Below are experts of layer 6 (counted from 0) of a mixture-of-experts language model. Rows are named router (the router's row for the expert), gate (a neuron's input weights, with its number), up (a neuron's input weights, with its number) and show model dimensions 96-191. Each number is 128 + 24 x the weight over its row's rms, rounded and kept within 0 to 255. Numbers have three digits each.
Before each expert's rows: a language model's description of what the expert responds to; "gets" lists some tokens that make up at least twice as much of what it gets as of all text. This comes from a sample of Wikipedia text that the model never trained on. Tokens count by the router's weight.

# expert 12
Articles and possessive pronouns opening a noun phrase in biographies and event descriptions, such as the, an, his, its, their.
gets: "the ", "The ", "an ", "his ", "s ", "a "
router:084144158140102099146111113117118107119099152153096110064102119143134107124114156149139101100104131114138105123133125149089146115133137129118114161130084094108086122182133126108173101125088114155157126091133147137115150114143110114143126134133127147146142089136126122159114138118105142138
gate2:123158114140134068177132141121166134163153126093098155121116163131116112123154144093118182090108125129114153145113136170082145103126112129131118093150131177108134135130137142155106135124101103126124119102132106171094162130139102143142091158143116141129131139135156106094173151111100125117
up2:140092154117113186122133147166113134119092157132152126161105138155148115140081119130150094137140151102154129099168119100160113123124125125141118150120135098159099092107105138119165131139146142146130141141109129138160088108144149129137157111127128088122117115103095134169101118138159141133
gate3:127123141159160117130162135113139112082131159148093144131083130116137163105155130117157133080092149200114126163111153108136101121124134119124136114124087135146082126124136131146142152147119185167173139104133137149113129118112133122108143137140165143097146117134128164122080129095144144103
up3:137109106150135145171155102118107117134139145102120116105114163141111100134147138151120108097149148069130118110110131108115123158080116117121123156123080166146122158115158127145157112149103142118144130109140159119105121152147154093105121103159158161166118137168127149148127160123107167148
gate4:169140128119069132157119134090149125138182126175134114125165132152104155122134106097148138139136157140146115088121172141157133101089165119148142152123108163096153127116115144182139179162098134127114096116112113134140145136146120150141155128150143133139159121081129089120085118122104127108
up4:099123122177153084117168102123126122139116132101134163130128135104113110117116122125089118124153172139079146142123134109106139132127146132115095097168126103110113097175140144082140124132108121147114151146139155156126127126100128106115134150131134093079121125117127100125153139138179152113

# expert 0
Colons closing labels in infobox and list fields, such as Kingdom:, Genre:, Coordinates:, Dates:; also semicolons, cast-list "as", and header equals signs.
gets: ": ", "; ", "– ", "- ", "): ", ")"
router:137086142097114105159152124083104123117142141140128087084144106109119166133081111114134125151142186080147149109082157160117152130148140147136124147105086109100119121134118133163127083115128110137099152155148099113166111158126100152116106174097148161081126151090148129135168154133124121157
gate0:112132117120140111093173151170113106092149143164155133124100126142060149103175107126132121121137113157092129098115116122074086096160129112199141131114095137156108134131136107129068092128180110145094134141161174118099129160146160147137142113126120125091147142182138141110121146185157149095
up0:150165110187107131113161147142117120097138089130122094201152119103124199165168160097137104062147145111150139103132130172119124145117093144126107146146078125150124162095121143103114126096183105154139162153115102156054147176133158135166174149135121089109128131123114170104089141126141125109
gate1:107133114111147127087142124094164121103103131135161103126105099134129155143133128176156130153127133107123112154125117131122129124084119114135141091127101155123089066169132149164102142131102169143138131122143128126102092174151121136134103100162097142162095155144088144153114129117143142069
up1:130097105100120114149156132121145133110140079124171177105113119106128141100112158130139131140147141126151134149126160139130134166083150121154117090078099146150108108134159124158078170091105141155154148113118117172127122116135136160115152118161090095176097126113108111159134107143118150091
gate2:126109128090115122117126109142120145121173151129162159167119145123113136164118120152128095121158146150133125128130160106157119062125137153130166150145153082123109129119111128110128108118107145132150093145127164151124068123092137126107142120132150101140131122095082161128182135124125137123
up2:120174147126104141180132151118116066136111085087109091139150141136106153091134143114160142157111117112093119128118102124125145170127087081053090096147108138133129104144115145092122087116149139106100130113101162111141121125136120136130154128127103135149099114167111091140123141088105133105

# expert 9
Later words inside multiword proper names of institutions, awards and countries, such as United States, National Register, Billboard, Academy Award, Army Corps.
gets: "States ", "National ", "World ", "United ", ". ", "University "
router:109137124121121109139118148104131120129079112122105123100148156149152161160107152140148148156174129143130140148112143116137131171143165143105132157093119140151164112109122102133134097144130137127090159105092127156154130102107111127130108096173155097125152073117134137150102080070129091076
gate9:129145139177097148084156158079133121153130158160115104133118150143136104094130083122126104082162127151140099159109130136103125095151124149130127114076181113125111118149109146142121138128154128143127178144141183145132136141128114159106119128149130116091112142133074122101105148133145135131
up9:133148100135112134128141126152156097136096116105095130173141134103169088096130100164099130153108132113145122116132109144149146109103096136095160148100139093104103119128151083150162079113125113125136122140101175112155125164138146127126151122159141128105126131128133163161163116109155151133
gate10:160150144137092096123139140149130128137133115148095163096137149101136109148109160170113143126177146090146161142143125099144145121143066134125094160149125156163119120136123140110113193103150076195133146108094136117156072143118155177107088125144120128148155080123184123117152113139149135117
up10:116129129141161111147168161130082064117143085135118105130113108131137118117149134126114133111167148101140138137162141131121112095098121089152089101155083126140117083123110143165124101087139101137108081141103098141117164132133100109144126132106138124129132174116164148130186133105161113116
gate11:151141153100082140145123109086164144146152169116142104140134151136164120134170122159141137105113102131154150149126169116142134136117114082155111103089111132142177098113143134107143143108127163107172063087109146086105120142135073114106114154107111097109127137155100119105176097164121136148
up11:168128106115110122110108110112139133119142144128132109150143117136133127100200131153127100113113118137089101138130123130158112146136105105165140094104136128110204107103170110132097128095149158119192077088100124088111114131079103122119101122138146122118130122170083141126159106151148117133

# expert 11
Hyphens, apostrophes, slashes and dashes inside compounds and names, as in French-speaking, post-traumatic, Dan-Air, Ville-Marie.
gets: "-", "'", "/", "–", "de ", "and "
router:168138123105134142174109169099137178146140139117112094140178090125125169152103108141133085149157132100172146111133081120145127110104111123148141170146160130114135089143130123106093106158172109124102161121127127116152114115145134104147104172121123175116120144098151144132165105131123128113
gate0:100141148164161083160160104102093135133159118102103135075120103135133111142117147124115140139108096160128104169135147152078103138129105110135174135082148201102099140125143148086098141104162112136156135149123132095153131111121160145122158169151151147147162096116154096135164118156157107073
up0:126127126130180161086082133080180127142143129135139113114150149151122123130095129199091142139142130134135130081151127145113113145120195117141128119146142141128137098186118142145134137163114143145128141145173090150090114111131113116114135136136124129103158152095111147147127107133140136130
gate1:085116176126103136113121168174161140164122129118148113126116122105128109126095144132104110119157160145103097154131137129094140145133134132137131079131103087117103142150132123143134103133132077146094115168081118112135116167148149123134167102137139132117125146170126125167169080155118073100
up1:135128038120097117141115127125137156137127114125113094100093093164122112107161127149132141152112115112160115092126146097139165117129194109154121155167110183149104115138092152148122143153128166131130156146153149098130159077138125133149125143120115106135126112146104130084138136111128152136
gate2:160141117126125150129154108124155148097110116091152125159113082130131090130107101150118128098125140140157098135143147159136157168139126146170131109111105152120117125150114150097092148109144167149141144129086162116127105103156091120106126143082104138145100107076150158172146135128149083114
up2:139169150121127109117137137151148112139127117103145143124113087151125097093112122114136152105149146122178143140138105104173152192145155100163124109103122136118096112151154125109072124117128114165121140150125161140116144080149105095162137152129065133182134122067167142105105127161152134145

# expert 7
Column separators and header words in sports tables, infoboxes and section titles, such as Pos | Team | Pld, Born, Personal, See also.
gets: "| ", "|", "; ", "Party ", " ", "Personal "
router:141162154102121105134109114142160171125152146124100110143097085141156158092130142101102142145153112114136173132141152129126169162153115138141168139119099128126134137109124135161173135146103132130105151111144158171148103132144083112131105113107102132133146109116154118124130118141110135147
gate5:155082123142113128093107120164163107110180136136082170164107085118108121149103108153122124158127128127145119133123161114096126144103144153145115122103118138152103147119128152120116105152124131152150151128139146098154117141136142085099127165110091123127207117126085172147140130143118143126
up5:090146132137134142113166102152111190117123113140171173116107093149101133129100153124143113136119121133174143141110109129085113212172116097131100111092147133130109105133120131095082107100109122141137138119171115138116164166136177119184089126105119121131154138144121105136135134098173134151
gate6:131164150134135125126140141120135093171127112131138122160119119137134091143165129089122123189120112149110130099112109107119124148107127159124156142177141130113119074111149118112123108126163115132166110082177153126112115163144110167101080058097137118150095112174113129150113116151071102108
up6:090129135070092134103116121135111146102137155130106082118122141139119132126095155115081109076163116140180105142127103116147137101142114149127162088096120169121119088123119098123104154079092110133138071092115138137119155124129123147147102164136088151132113150118158118157131108105097122104
gate7:117136114120111140122128168146130134166150150113145155110071147138094107132146131132140106120170147143134161140197125083138130117137136119173158142112128123168161168157148102110115163095138148129135120139126132154138124112149109176105121159124120086145106130120112141140077138143124132125
up7:072130114124127138133130167130111142167129152124134087080133120127163148074134115160119147175124111135157168121147140107164117168117142118138166140149151137100105142134108137120124120128097124104160172092171123131116116186117114133170120149136097147118126106092135130140115115086125170128

# expert 29
Table cell separators in sports schedules and results, three-letter country codes like GBR, ENG, JPN, and club or team words.
gets: "| ", "New ", "USA ", "GBR ", "ENG ", "University "
router:144169125158089143182140108139135130095115116143100098131140134149136150138108139077135132142093122131156132147100138139098076129136161117109151154122106118152152111083096160178159124127129146133118100143116118099097151124131135130152135140150186114133145100129140096157098100146112108116
gate5:122121165117106119110127164106147173109115118123098132114112129124152121143142138141143142134126108109123142126160138147126140114142132108123109136161111099108099155141159141120185093143130111129078120160123110129122138128131156155133123098112089167105125138121101122102124119175131128113
up5:172084105182104155108131068119131161146116117114155108122145146130142069165143121118138060195117131125177114169133123089112116119135139155085141088123119157151119147158102136138111147152173127112110111125150167128124118098109134088117140170122137107090134134098112158131136142083080109125
gate6:140162139132126147088143111132128126147131154124118142168117117110120134122114097151146125108134137117123130152081129114158121155139131124093117128109160117134123135113072127115082157083132122079119105080151107140115113136143103086099137115126098170103154126134140097094138158161118098121
up6:124160143139128126106091114157137102142108111136124127089130104175111131124142061118151109114152126100141151162111103149073149104155142087155127144139151132207128123169176150105150140107098122114108144116146126116109155119125121113187104095138121150122103152082131113164135129112131157120
gate7:116077140136137137140161117111115108156092114114170153148137135146135141097137151080135108129149087182130091138104146149085200086095178130100147121108082135120165085119147116131158138148145136110168152146097137130124151105132098122062135159126142116101097121115175136107111060118138141139
up7:204134116152150107123098127142153136073155075090107096129141085097118138159140117178133108127126118145102097102111119126129121136119115099111094115117145166136163123136151102162168115133134150127157115131177116147100132110139096143137128119124136135074138137138078116055171165171116128072

# expert 21
Opening brackets before unit conversions, birth dates and track numbers, such as "1.87 m (6 ft", "(born 8 August"; also taxobox labels like Genus, Order.
gets: "(", "/ ", "age ", "born ", "[", "Order"
router:138137121088134125136139111109171117112119139117120149113119100146134125136093120150101138127101113109146117143148157158116122114189095100134076123141110115122140123173131143168183088161092171137117122142160100122160119137119119109118097131148158131173122123128112103076136102141158152131
gate2:142098108158174104120134103137120173186118131122121178084140151123110136100195112115116104144107171149165085171116147138108083079142151110140098119100162124150159107138139136147123118151115149120149113178141144109082141129152149135147142147171131134134179137141095137133162145108139107139
up2:095132160115146168154136125112153150113107095141107130100119115164138106161119125116128174156111129103142149121081136053132108137114156134143137119124089112148110117171138128097137152097117155097160145123138112105135088112104124145126126145130132104125119109140200113164080115152117162150
gate3:138112127103171121125073178124180131148133120140110114119095127140118061153138106146146050120143130132142186154109114170158157114109153130116127119098143126150135174133133094080121150145139142128123117082066118097154106126136086121108161142133142137139103156133110130117125107097144147100
up3:115088110144102138145139135139106124105128107115157158113122098125159113150111123096107087080103154108110132125125184120125157122137132088147070135163130109137103061118130129140108127125124091124124134155142125118104122160109090141078100121141139092092149104095148157117142103150117100179
gate4:160137123120145101110110133113111115145127117130133144210080117133112101119132110073101119092138112103155082177119119122163161181123098141158132109160079130127109136127123130157123170132078106120143139140138058165113097143106165142159129141096110135087132140131168148141136126120123150138
up4:144137102140142103109163105098119106138143157129152138155109138162123128167123143091157134127136096125109076168098101118124151163140127153122105092083099105126123140147119114121123144151105160105119129113119095138131128120100092119080142082059141119097175170124159124141118098129142131114

# expert 19
Line breaks ending an item in bulleted infobox fields, cast or track lists, plus football position codes such as DF, MF, GK.
gets: "\n", "\n  ", "DF ", "MF ", "\n    ", "FW "
router:172123097111146081101128162127136127135119120118113106119125142151133168159120096107116137120129130166125136119139152119159112139121118140122132121091161163126153164096151101146176166153163108094157086129116093145125107139126106130099123143136120104128143138097111147104162177134140098163
gate9:171156131157106131102142132140141128140112121132173123148101159125131169107143135147082161127098136147132096130124119123156105109155074103174146100165145161153145142113155113128160102137144085107177150098143099105115103093103121146166130117096150100124130089118132113113136085112145127123
up9:062142116137121118145104098080119136062157115133100113115127108114141115155150170116146129103112105140130144100126114087103139173090156104091117168100124155094139106115128158110114120124104162129102113151126108153150133115149158106082145143169134122136131173111140123123149164197126111151
gate10:086149109116107116098097128125131151097089153157111125188113109104150106121138142115135130134156107135129145118107099122108167184172123111091108176121164143101145129130104130139161128108131127127130122162120136155142083135153157150131152115150117110135141145110108135111128135117102086122
up10:119132154109106093125134153101136151070111168110138120134122135120136129112136102119133156135138140111121110138146121099130110150182133093159120121112134123119130129126156142125119132065149137132130084118122092132128106116155128120141178138119128108100136153139138106071130175122117120139
gate11:127116118117142134171112107134096142081139116120159142113140123112144120115108118107128129111096094133125137144115143105130104113131136108105164101121171155134098127152165160129127139101119118118126115170093160139113123148081090144181155160161121128088096116129097110161095141145147155124
up11:144129119110125149145126106151112132135168107138128155137122111120158111089108117094119112139098124167148108152113126118082065097135121089136160110141162109139089116142129153160116134102160142123149073165105141133119136156103095131184116161143131110065079163091137140098118131143143118137

# expert 16
Bullet dashes opening infobox or career list lines, en dashes in year ranges, and month names before years, such as 2010–11, September.
gets: "- ", "–", "September ", "January ", "December ", "May "
router:130112163109129091121155089126089094122093115125092139155143130154120120138109147131100127122163117097149101116143144135145149159170117159139159166080129154151136102176112137158108133129156165151175124125096113115132125107142131122107141140097099095118132144149123127167166126116171118158
gate9:119121159147143089115164150119118126114117115103104150138162128085123129113122097086124103125153068167122150149109147126157143127128105110104142107148109107136114104130126114155194123131116156135110109114118132144131106104135119137132113098131152123122174148128111110101182128118136103163
up9:140147140117128120143134133109140124114126135071129143162105155112112101138061139113112160102137158138144102150138154131140153120098099121120135103102138111106125111117120183142128120122156128123097167100101174126100110177127151111106093137102159122093120112180129093107146134111130174128
gate10:121150122137142131096124094080128129090079124123146126158130101128112060085146132121124124136153176159123141119176146127085143147176096114125137143108136131114103166113125127115132137157157138114134157098083108127130104164106149102120179135110100183157112128123139122167122147117167089165
up10:107142130175139123180124119147141131123121110136134098150115113104118144146085111125135127096107128139142124168141178143136136110136156149142119093160121111075172116139151141139119131145120123120125127122132104139085138139104123168121148133148163109082145155085113127121091105130095124110
gate11:139118103118147122130151141150131103131093181114091102107096131157114085109152096133102107140139120138173144137103109118101155113115134113117117115079125100134096143164133077102110139141150126159120130146159092108160150123126144096093142097145118135121130116150136139122150072164143141112
up11:102119091148102099142167107142112082094098150125070104154076150169099113125168086147109103147114147142119132173133168114103131119129139119107160166086132137102094082134141075140063150160122126149107132123159143108130157146142169140163134124139128122130129092133150135122125144169150123085

# expert 17
Words inside quoted song or album titles in track lists and music articles, often pronouns and contractions: We, You, I, Love, 've.
gets: "\"", "I ", "\" ", "and ", "You ", "t "
router:148104087142128170128125145147129153147111134119117136113134129138134117142105162109145151153162110090100165186076127067123110129108148110112121153153155110106146099102124134115096125128123072077103138116127102102089137088108103136157138151149100076125114129101147141158139110159130107173
gate0:151144114173129106072138123122110143166117127123162148118081161142116153079143138117129151141089122146111112166121153124199162119137129132119125096078148079121107099143185094057136122134122109131125101123116147130099139140112124116115113135173158144103142118123147121147117121104134106120
up0:116148171092142141138125109139171111108144119134104098177110128153139096163116163100141127129142161131148147112089064128090095128136167090168129146167084152138123150130106166183115161130109110115109135127143107092116120103121136147138135116096129131133119142140111141123147120146104173113
gate1:160099117179152110131130106136100112157146111158119123176185156095121095078179145131147137098141114137154155140145175114120139114166110120157149127100160105113119103107090156132141146098135107164117101162138095121114157077154142148172100117103121185142102137104129147144144164140158104143
up1:125123119129125125100118121116141144085120143114126138098070132136156152174101110140087131131161159110092136113129127170158100132102079144128104140124143146097156116183168067122117101137143132133135125069120133111157101125076112140129123100168141112124116099150107165118121110169061144157
gate2:163119123124133101084183080097167130131113126146138104115098135132128111154134128135173128152118126178131129144089138097160102126150133142115127142131122116122123108105085105113129168108128203140112090113124120164113147146133116140104122119116146120165116107143151166153103148174138179130
up2:131154125140126115078152133146143098124147132141114123138109144154128082152106165128187136122122124139111122139109168116171100101122133138129104141143127158123151078127087105138130145097153173127135090128125145193095140123140121128119094140138134114137121118138163162171094142178136183149

# expert 15
Pipe separators and signs between numbers in election, census and sports tables, such as the pipe before 6.67, the pipe before 48.4, minus signs, ± signs.
gets: "| ", "; ", "+", "−", "–", "% "
router:116086142127132141119122138158156150113119157145125138096127105149143078137125131113121128097112107125168176133105147163113118099175121151114140161143121146080106107155095093157140113168130161104156078124117143108150089134101110138120147127130146195151160147135142091089162107136149161142
gate5:113117127129174137119120117108183095141127143123139109132128100135098116105128123121121104140106112115115062108129149156136112116121132122125122083126162097169124121144140120148104118106114107081141127126075085153143120117141128136158101128167125085137103129115120131120117166151136142182
up5:127130132116118157127164103175152102105113159081112122139114105101143054116121163134162099102149123127134129084092103106170133137103109159134131071143133146111151120134103156143146152109110113125132118133166123146116123146144146123127121114131150117107133124121122119088110150091110093117
gate6:148163082144135107114177151117092129128094133105129140109115147100133159081113084181127132086085123117103145126152132145083143131162128146149129132116152121143155147150164170115103124126125102186133106112090151156093101162124111143127136125119157165125142150102113144083124129136081074113
up6:110138110101165140112142148139131127114095133137105153107135158139111150135119123183134131075128078148132130117129151116103175112182134152097128115072145133107137125129116138104123151174126127145172129086071162167146065136153137167144162113116156147133166161159118140124119177146090142117
gate7:153131092125099096123160119152148084132129118117135126136113102103175154096136083099134104093126096126088105158125102126085133125130094107141111086127159119134127115175131145137136122075182116126116142177140117118127130153153126117144076139127110108138100138086139173115153146129108124114
up7:115156145144152173157102111147154142109142117110092123105135121128132126158200146162137110125133154128136132064097133110161121129153148151122149138141121136123109118079113063108112172169107109130138177168148127118110133102130112111127169119089107177102146116119148093133106151123109116120

# expert 22
Quantifiers and adjectives right after a determiner, before a noun or than, such as most, several, same, previous, more.
gets: "other ", "first ", "most ", "more ", "two ", "some "
router:115142102112117149150096112109170113133135132179129098171121144116124132103154149124126122148102120145140101136149097107103135147115134107170112123135123093138102115135099120083111132095130123139131169154129136107094144103115133112117176103145097097112121172093127145118159093157109144115
gate2:089149164131108130139134121125111145105126106089133155127136187128147127086107108140109154124131159126121106149134083114127143152076112108122109160126133179135088127118133130077125139099128118133134155084120156175138153126118180096132163116148182148160124103140048105095137162107097115099
up2:151127090096090148128131141123150103153099133167102114107125114133124130180137155139086112116164126114125152121087179147130120104160100157149121100111108123101159104128109105194121156169121109140132088129123101092112084127187090172122092145150114135172135099128158184158138101104140185147
gate3:083114113167138146146142099113102142124092145124103174102135096108099127149136146146082130157136117124136137187069148103128129109093144117071144117101133179133141104103113135149152087102161214196115141164121141099132088136132165112154117152138118144124123120126138155131144095118146136153
up3:163140156069112104118130151150114114104127129167151093131140151163158129126130095150141128130126143117114144075160115164157135132121123125175119127142128102112113177152141130135132172151121048073133127100127130146123142124103084116095144118131153062085154139150123137133134162133074124124
gate4:136094078126102144123120126116101118084132120161115120111158183108101134137163107162122144114116095108115092114125130139096136112133147112104135099121138156125141119124104111148158110167131108146128136156117126149168131113126141127116076129112121151098134154107116104124134141096088096096
up4:102142125134135078104145146111151137141130136148127119135153097120118120151118129160143109105145142140122183171125124120090113160140111142109135165137154143115181080084141167089130129126164078131111130096144077082098077135117113130120127113073126151088095116137161098151141144114160155138

# expert 8
Main verb slot after a subject, mostly is, was, are, has, been, also, as in "X is a moth of the family".
gets: "was ", "is ", "are ", "were ", "has ", "had "
router:162128096160134130101115145088148166154120103160162144139129107077125099120110159094136113089092114140150122159142116112120131102104120145130085121145136111080124125155121119113083130161120121146093116111154134087127151136092118108150175090144134140129098125110117099138140169157116134152
gate2:112106126085136135112064093143113153129078190107088123131138102115130131110114119141106156120117129110167155148092108094121154137139116134089129137123138092123118177090143120137152107122111148115135145168158073156154108100164116153150131125128139124115166103144118109122129143136110107136
up2:135149105112160166117092143113072140117065146125134179151139125101141153114108123145095136136122155101156089145153097123119118163168085121137135148090117120139129156158090146169119134148081123127120119140172125137141127139166104139150100095170193110132110083137128094118114122081140138123
gate3:096148099106133117120110159117132143160151106161102125137128106115101119128109110076139159191131107130111164095201117111129150141146104133117104128079101130137156141136095103150123103087117138111106125135133115097138143180116144109151138143066094114143141106089164124151093137112152097141
up3:109137135159088161087070161123129128166150131150077153120117142129134144077123104120142117193104138142086180079147135089100140154161144130110115170118122126110136113128125116162105081132129124128093135119143108123133114162104143121146135140097136153136129133119152126120122090087134145126
gate4:117142115095122106123125157110136091089184122119149114113104105116105151119166115140155155131150122136185180112180152165102125119144102129086090148086120130120123122139100135147161139129183145167159194106154126135163176136100111131124135134130095154126137120104159103110118106106119152121
up4:131100139128098164122129147132135092107152128162126153088099112150154166119169152140134173125096105122124156176084082162130147106135115145126110143147099142136182105118135171110145128103165128117109118147098104116137134107101158121104108158120143060136139169100073091144137134149093086131

# expert 24
Decimal points, colons and commas inside numbers in tables, such as 43.7, 3:42, 19:00, and sentence-final periods before paragraph or section breaks.
gets: ".", ":", ",", "|", "==", ")."
router:063123122111140125157094148131100133105173164135119169138164119125129090162165120121128144126113134116141137089126165167142157115113133118083128171143140103140152112166146174077111119140119130127156129135095105137153120131101073071156117151110153113083161117130112118108144118092156108142
gate2:139094146141144133163088110127126096049093140125119102141121144143117094116142111161078146062127151147062121141130119145125133142138115154153122140166146075147106144112177140111115158132115127162098117156119079134162139156143110120136123144118112163102109093128154130178146134099182114112
up2:158106095110159140089135138085123140140171136087134108125083139125176105111106150069138093166115107123149134145116155148095135127156131154137131150157109110096108119120138093077137148135118115128095155101106137106118168144099100142129150142117156108124148122123138130148116158139154138130
gate3:116113141124157100112147134142135110109149088066136167133127151134130118105118115151119175091126113150132115142128123141110159132141086137137102165183146171128130168152188133121139128137130139092145121103106146144143123134090113102135128154136111113102155159137151078114133102129152175115
up3:119119137119134177123108133146163153141142144135170130110150126149120117159101155093133091178106146096153165146127119107136114110112130111139158131083131060093121112093099126148147082130119118181083145128132100144139102119137121151094121117171153152155074089136132140089116137127111158164
gate4:090144120115173133119126141104118191082099117134121129147144133122101127156150115137138109105139132101111137126147165153106129149149171114150144170145078162147071154104122155120123105154152137125148087135123113099178099176133129138114117157158136146114124124132126147187186144116138092140
up4:143140153149160088190119182105149163164161096116089119117130052119107150117107143150113148147144137115120162194166137144104139125129136137136144159107116156110114148107102148114118102091139134119128172131071120142112166118099105119110149202108113137168148115093132135134140074134114089126

# expert 10
Commas, often after a quote or parenthesis, closing a noun phrase before and, which, but or an appositive.
gets: ", ", "), ", "\", ", "., ", "; ", "', "
router:099122150121151124142123136098137166138126153101119107132089111144125138103159156120107102139142165127102124141105138147150117097112123117181122122122129136148131146133149169170131126102152140160139156153141142115155139125117161176128152099111158159088138149108163143114094102154117126119
gate9:114126103185089151114161085107082115129112137151128134115087111117106130120088134148091139091144129135106068130139094146141124113161131141092113093107136143134106115136159124119116102130161142105082134140134130121171117120079159125156115186124130123133122180135105143147164134139156114159
up9:124147142106146111146115128139174099108096117092131120146174141137149136134180145100155145178135120091126192098118127119137141146104142108136130165132116146144172093121100144121132160135114107157160131134106122103110145127176087139123163100115109105117174068119157120112123110099119128076
gate10:114136125133165149121128142156162122136140124151136146135094131138113133097140160153143091116119131137174194127146107153130122140153116117135095116091115115126139147129124132119179146133143131130153154132149170132098202138140141109113151107101142122108148130122135128106113115164171142119
up10:137109130146138145128122116150195113133170122137141126145117144148142117095147154141155099098141123139115182134140143134085115133165114144132123127120131121143164139134139135144178143144147131122162119160144159100092193122127125115110164107085130170086145144137150107096108136155150184148
gate11:158138170138150120163140128062111109107111115112157148119128096126146091125100054106131119094105154129134111093104126100119153158145121143117117145131074128151136141130114083115112130088078105092112118142124179117091135115144127138137115150142115159138105176159172143150088081117162127107
up11:145091100109107174097138087158129125165110194145110130134148127152129110115143118135120168137118090121126170114126123162095145114106159138076147171141134150105131166124102162145161090148173160098113153088156093127124158128124126107150107120163120072117143121106107111126131138134075150143

# expert 26
Number tokens followed by space in tables, dates, measurements and scores, such as 1.80 m, 120–130, May 12, 2018.
gets: "1 ", "0 ", "2 ", "3 ", "5 ", "4 "
router:092147142109171157146173155126136119173140139143094167172150115152175150146128137137102080124102138135108125154101135152160120153117087143110095146163113137154121116101135134170107097118125107140114135144096125118135126171120136126106112126153089122172113092103147123165127132098148158088
gate5:088128149166089142128136124134145130112138078095135189126101109117110096111121142122170107143118135119155166091079182125121145116137138130129149116117094155098112142119093146142122141128175137144165104116116083160128088086140136106115139160133115132144142131123140126122072086137108112147
up5:145125165128108084173094105164086095123095128144122114114142082119155111097118132123115156125188131108143091176114144172109130157114115184134177165155124072145111122109121156126124122144114092133098144124125107144095126092105122120128134146117105164103139135128129135102124116149143109103
gate6:161116115118139073123100162141129165152091115098132097111187096192130152159119095121122081124140115147130157131123110126087126167120117099100118122158140125164143153146112109097162154143146157085116131156147096112157126132113137093122103130099193091153179140095105161142083125119120146105
up6:106113142137104144101103116096123109102160116181138160134101158145143118108114151118138117155136124057108104117106134112156096112137129126141146107085105153111149119116133130171162102165077120133154148113132175120116140130142121166114166120162163144125108122147116081130177159119118129109
gate7:116110112121137151111103119170140173114147133117102120118111112136096127134132111139092137144144108135138144085168148082139121135137118129095129157152130120107139131109129113170179159122125109131133102115179134150078137160128092116126109150108192131105159115139124127113176077169128085128
up7:164102168127132135141151153048108117141145091140074126151116132141158151146168142156156135080151132149125132175128080140134140078111148124118098142142132176151133099136132094111115087111097157125163092139101179102144175136129124118082160134101099132149150101132146141113130140122110147125

# expert 5
Sentence-ending periods (often after quotes or parentheses) and paragraph breaks before a new sentence or heading, such as ". " or "). ".
gets: "\n\n", ". ", "). ", "\n", "\". ", ".\" "
router:140094137091121078079142168106136107119088167113112093093171111148123114125120136096127131108140166131116115127134120154166104106111159170076160104098128173140126140113127143126167120141150127145144115139121143135124128140108118135127125166138095104157120156134126117122107154140113135144
gate2:122111148113151079120142104142161126138145065091122147141135122150124112151068097140184150091145112156124145140130118117141146180175151141122109107128074160109162100177154115175086139169097144155120107115113127157180095140131105113117125136142114144133106132112104122100132101093092100121
up2:185150174125124110173163141123105134151166140122083144140124137146089141108113140133134128117137166140121104144165160112177129076132124109142100137083139119132134120130112129166110152137138165122121116119169171124128115117131142120150131071127150111132099106141161082139114106179155134114
gate3:118119146161052122141100158132149133147129203169065130123096178118126142179170080116162129124148082128129106113126145128150109104138096146100096113055145126133142110153145084124114130109163113147106137112103121115108108148094139153173151089158148120124153078134113141132138121125173116141
up3:128176139093177146109160093122100144114130090098193110138136117137115125093105168150090107154090160132127136140124134123106126157125153114174142152192088124139110147110134161131146108139109139107149104185170120161103140138166132126090128164110102152117101181129163130133117138135095132105
gate4:133136110113145173123122126141112135126158104110111141143118132094132148113153095077100144094126145165147131141136091166139113120084113131119129090109107152137136123159145145127145156079133143134107121120152183109155170127124142077092146154181126163136156120098151141158124132125136098096
up4:150131139147132100127150110090122149125093158138137120122179134161119116148136150178148114150131119097141126114107149097110135124164133114125152214152132119097132139090101123153115114161122124116170132093097082159106105140116131161130133094082128101138109135135090110113145119131132145147

# expert 4
Short capital codes, digits and symbol pieces in chemical, LaTeX and technical notation or abbreviations, such as CO in C6H5COCl, 5-HT2A, mathbf.
gets: "2", "1", "S", "C", "m", "P"
router:154103165090082146091157125141128102124147113157092109116163125144118091153159173143125123128174115110147176131084106134104094138106106131102166169159145130141149115119090092089107112106109118167163154109141106113122104102111156150134095137170127144157150132172112115105128099156124107100
gate2:130128122123131117104134097079122112107128156093122154114131105129176111137158129115129138106145072099119119117147143110106137148136135094137141120073168091083163148091137098181120129115093117163131118095102100130165114181105108125124113109116067195156118154134094087129139111139155147118
up2:109138153134138143090144142145108121152107124090141165084163161160127136147149169111125174112121157186158135097110134134151171106103127129076155150166136145160158081129149131130164124082150112178138166128126130113102166120177139135096134120154174145103101102163138098104114112127111119140
gate3:130127139097121120150121125151108113170126088167155117140106141122116139127163169154095162081137156133169146139173109138135171125121148091089119140158140164152101114155166156094139104097128095091071122108138113135133096123141125125111142136133120115106143107162129132099120122119125101112
up3:078121143136101156151135139170095161114155130148161086102161123146126124106132116131128167086134162137187156139128084103162078129126167156137128140160106130109094163113149114113158132089140081109137167130139100152140129105098101124096111170119124099108137115144123135137103127072142125151
gate4:133112128144106134124132082147119141108102130119109095120134131093140126148101112125092147133078162126087151156131127114131103125151164129131140118117156119134109187105095115111135110139126104155128093147120092106078113197091097157111125109151156144146121139163166126139128137100153072107
up4:130110135132116157129200146160128172155110128167141119171138151141119131147153120119128103144128142184091151110114160129115159150176103134145162099113136136151120157077177079095138158138131115133054118180153115146085134134140146133115171093139113132129135132121134164152144127098125155108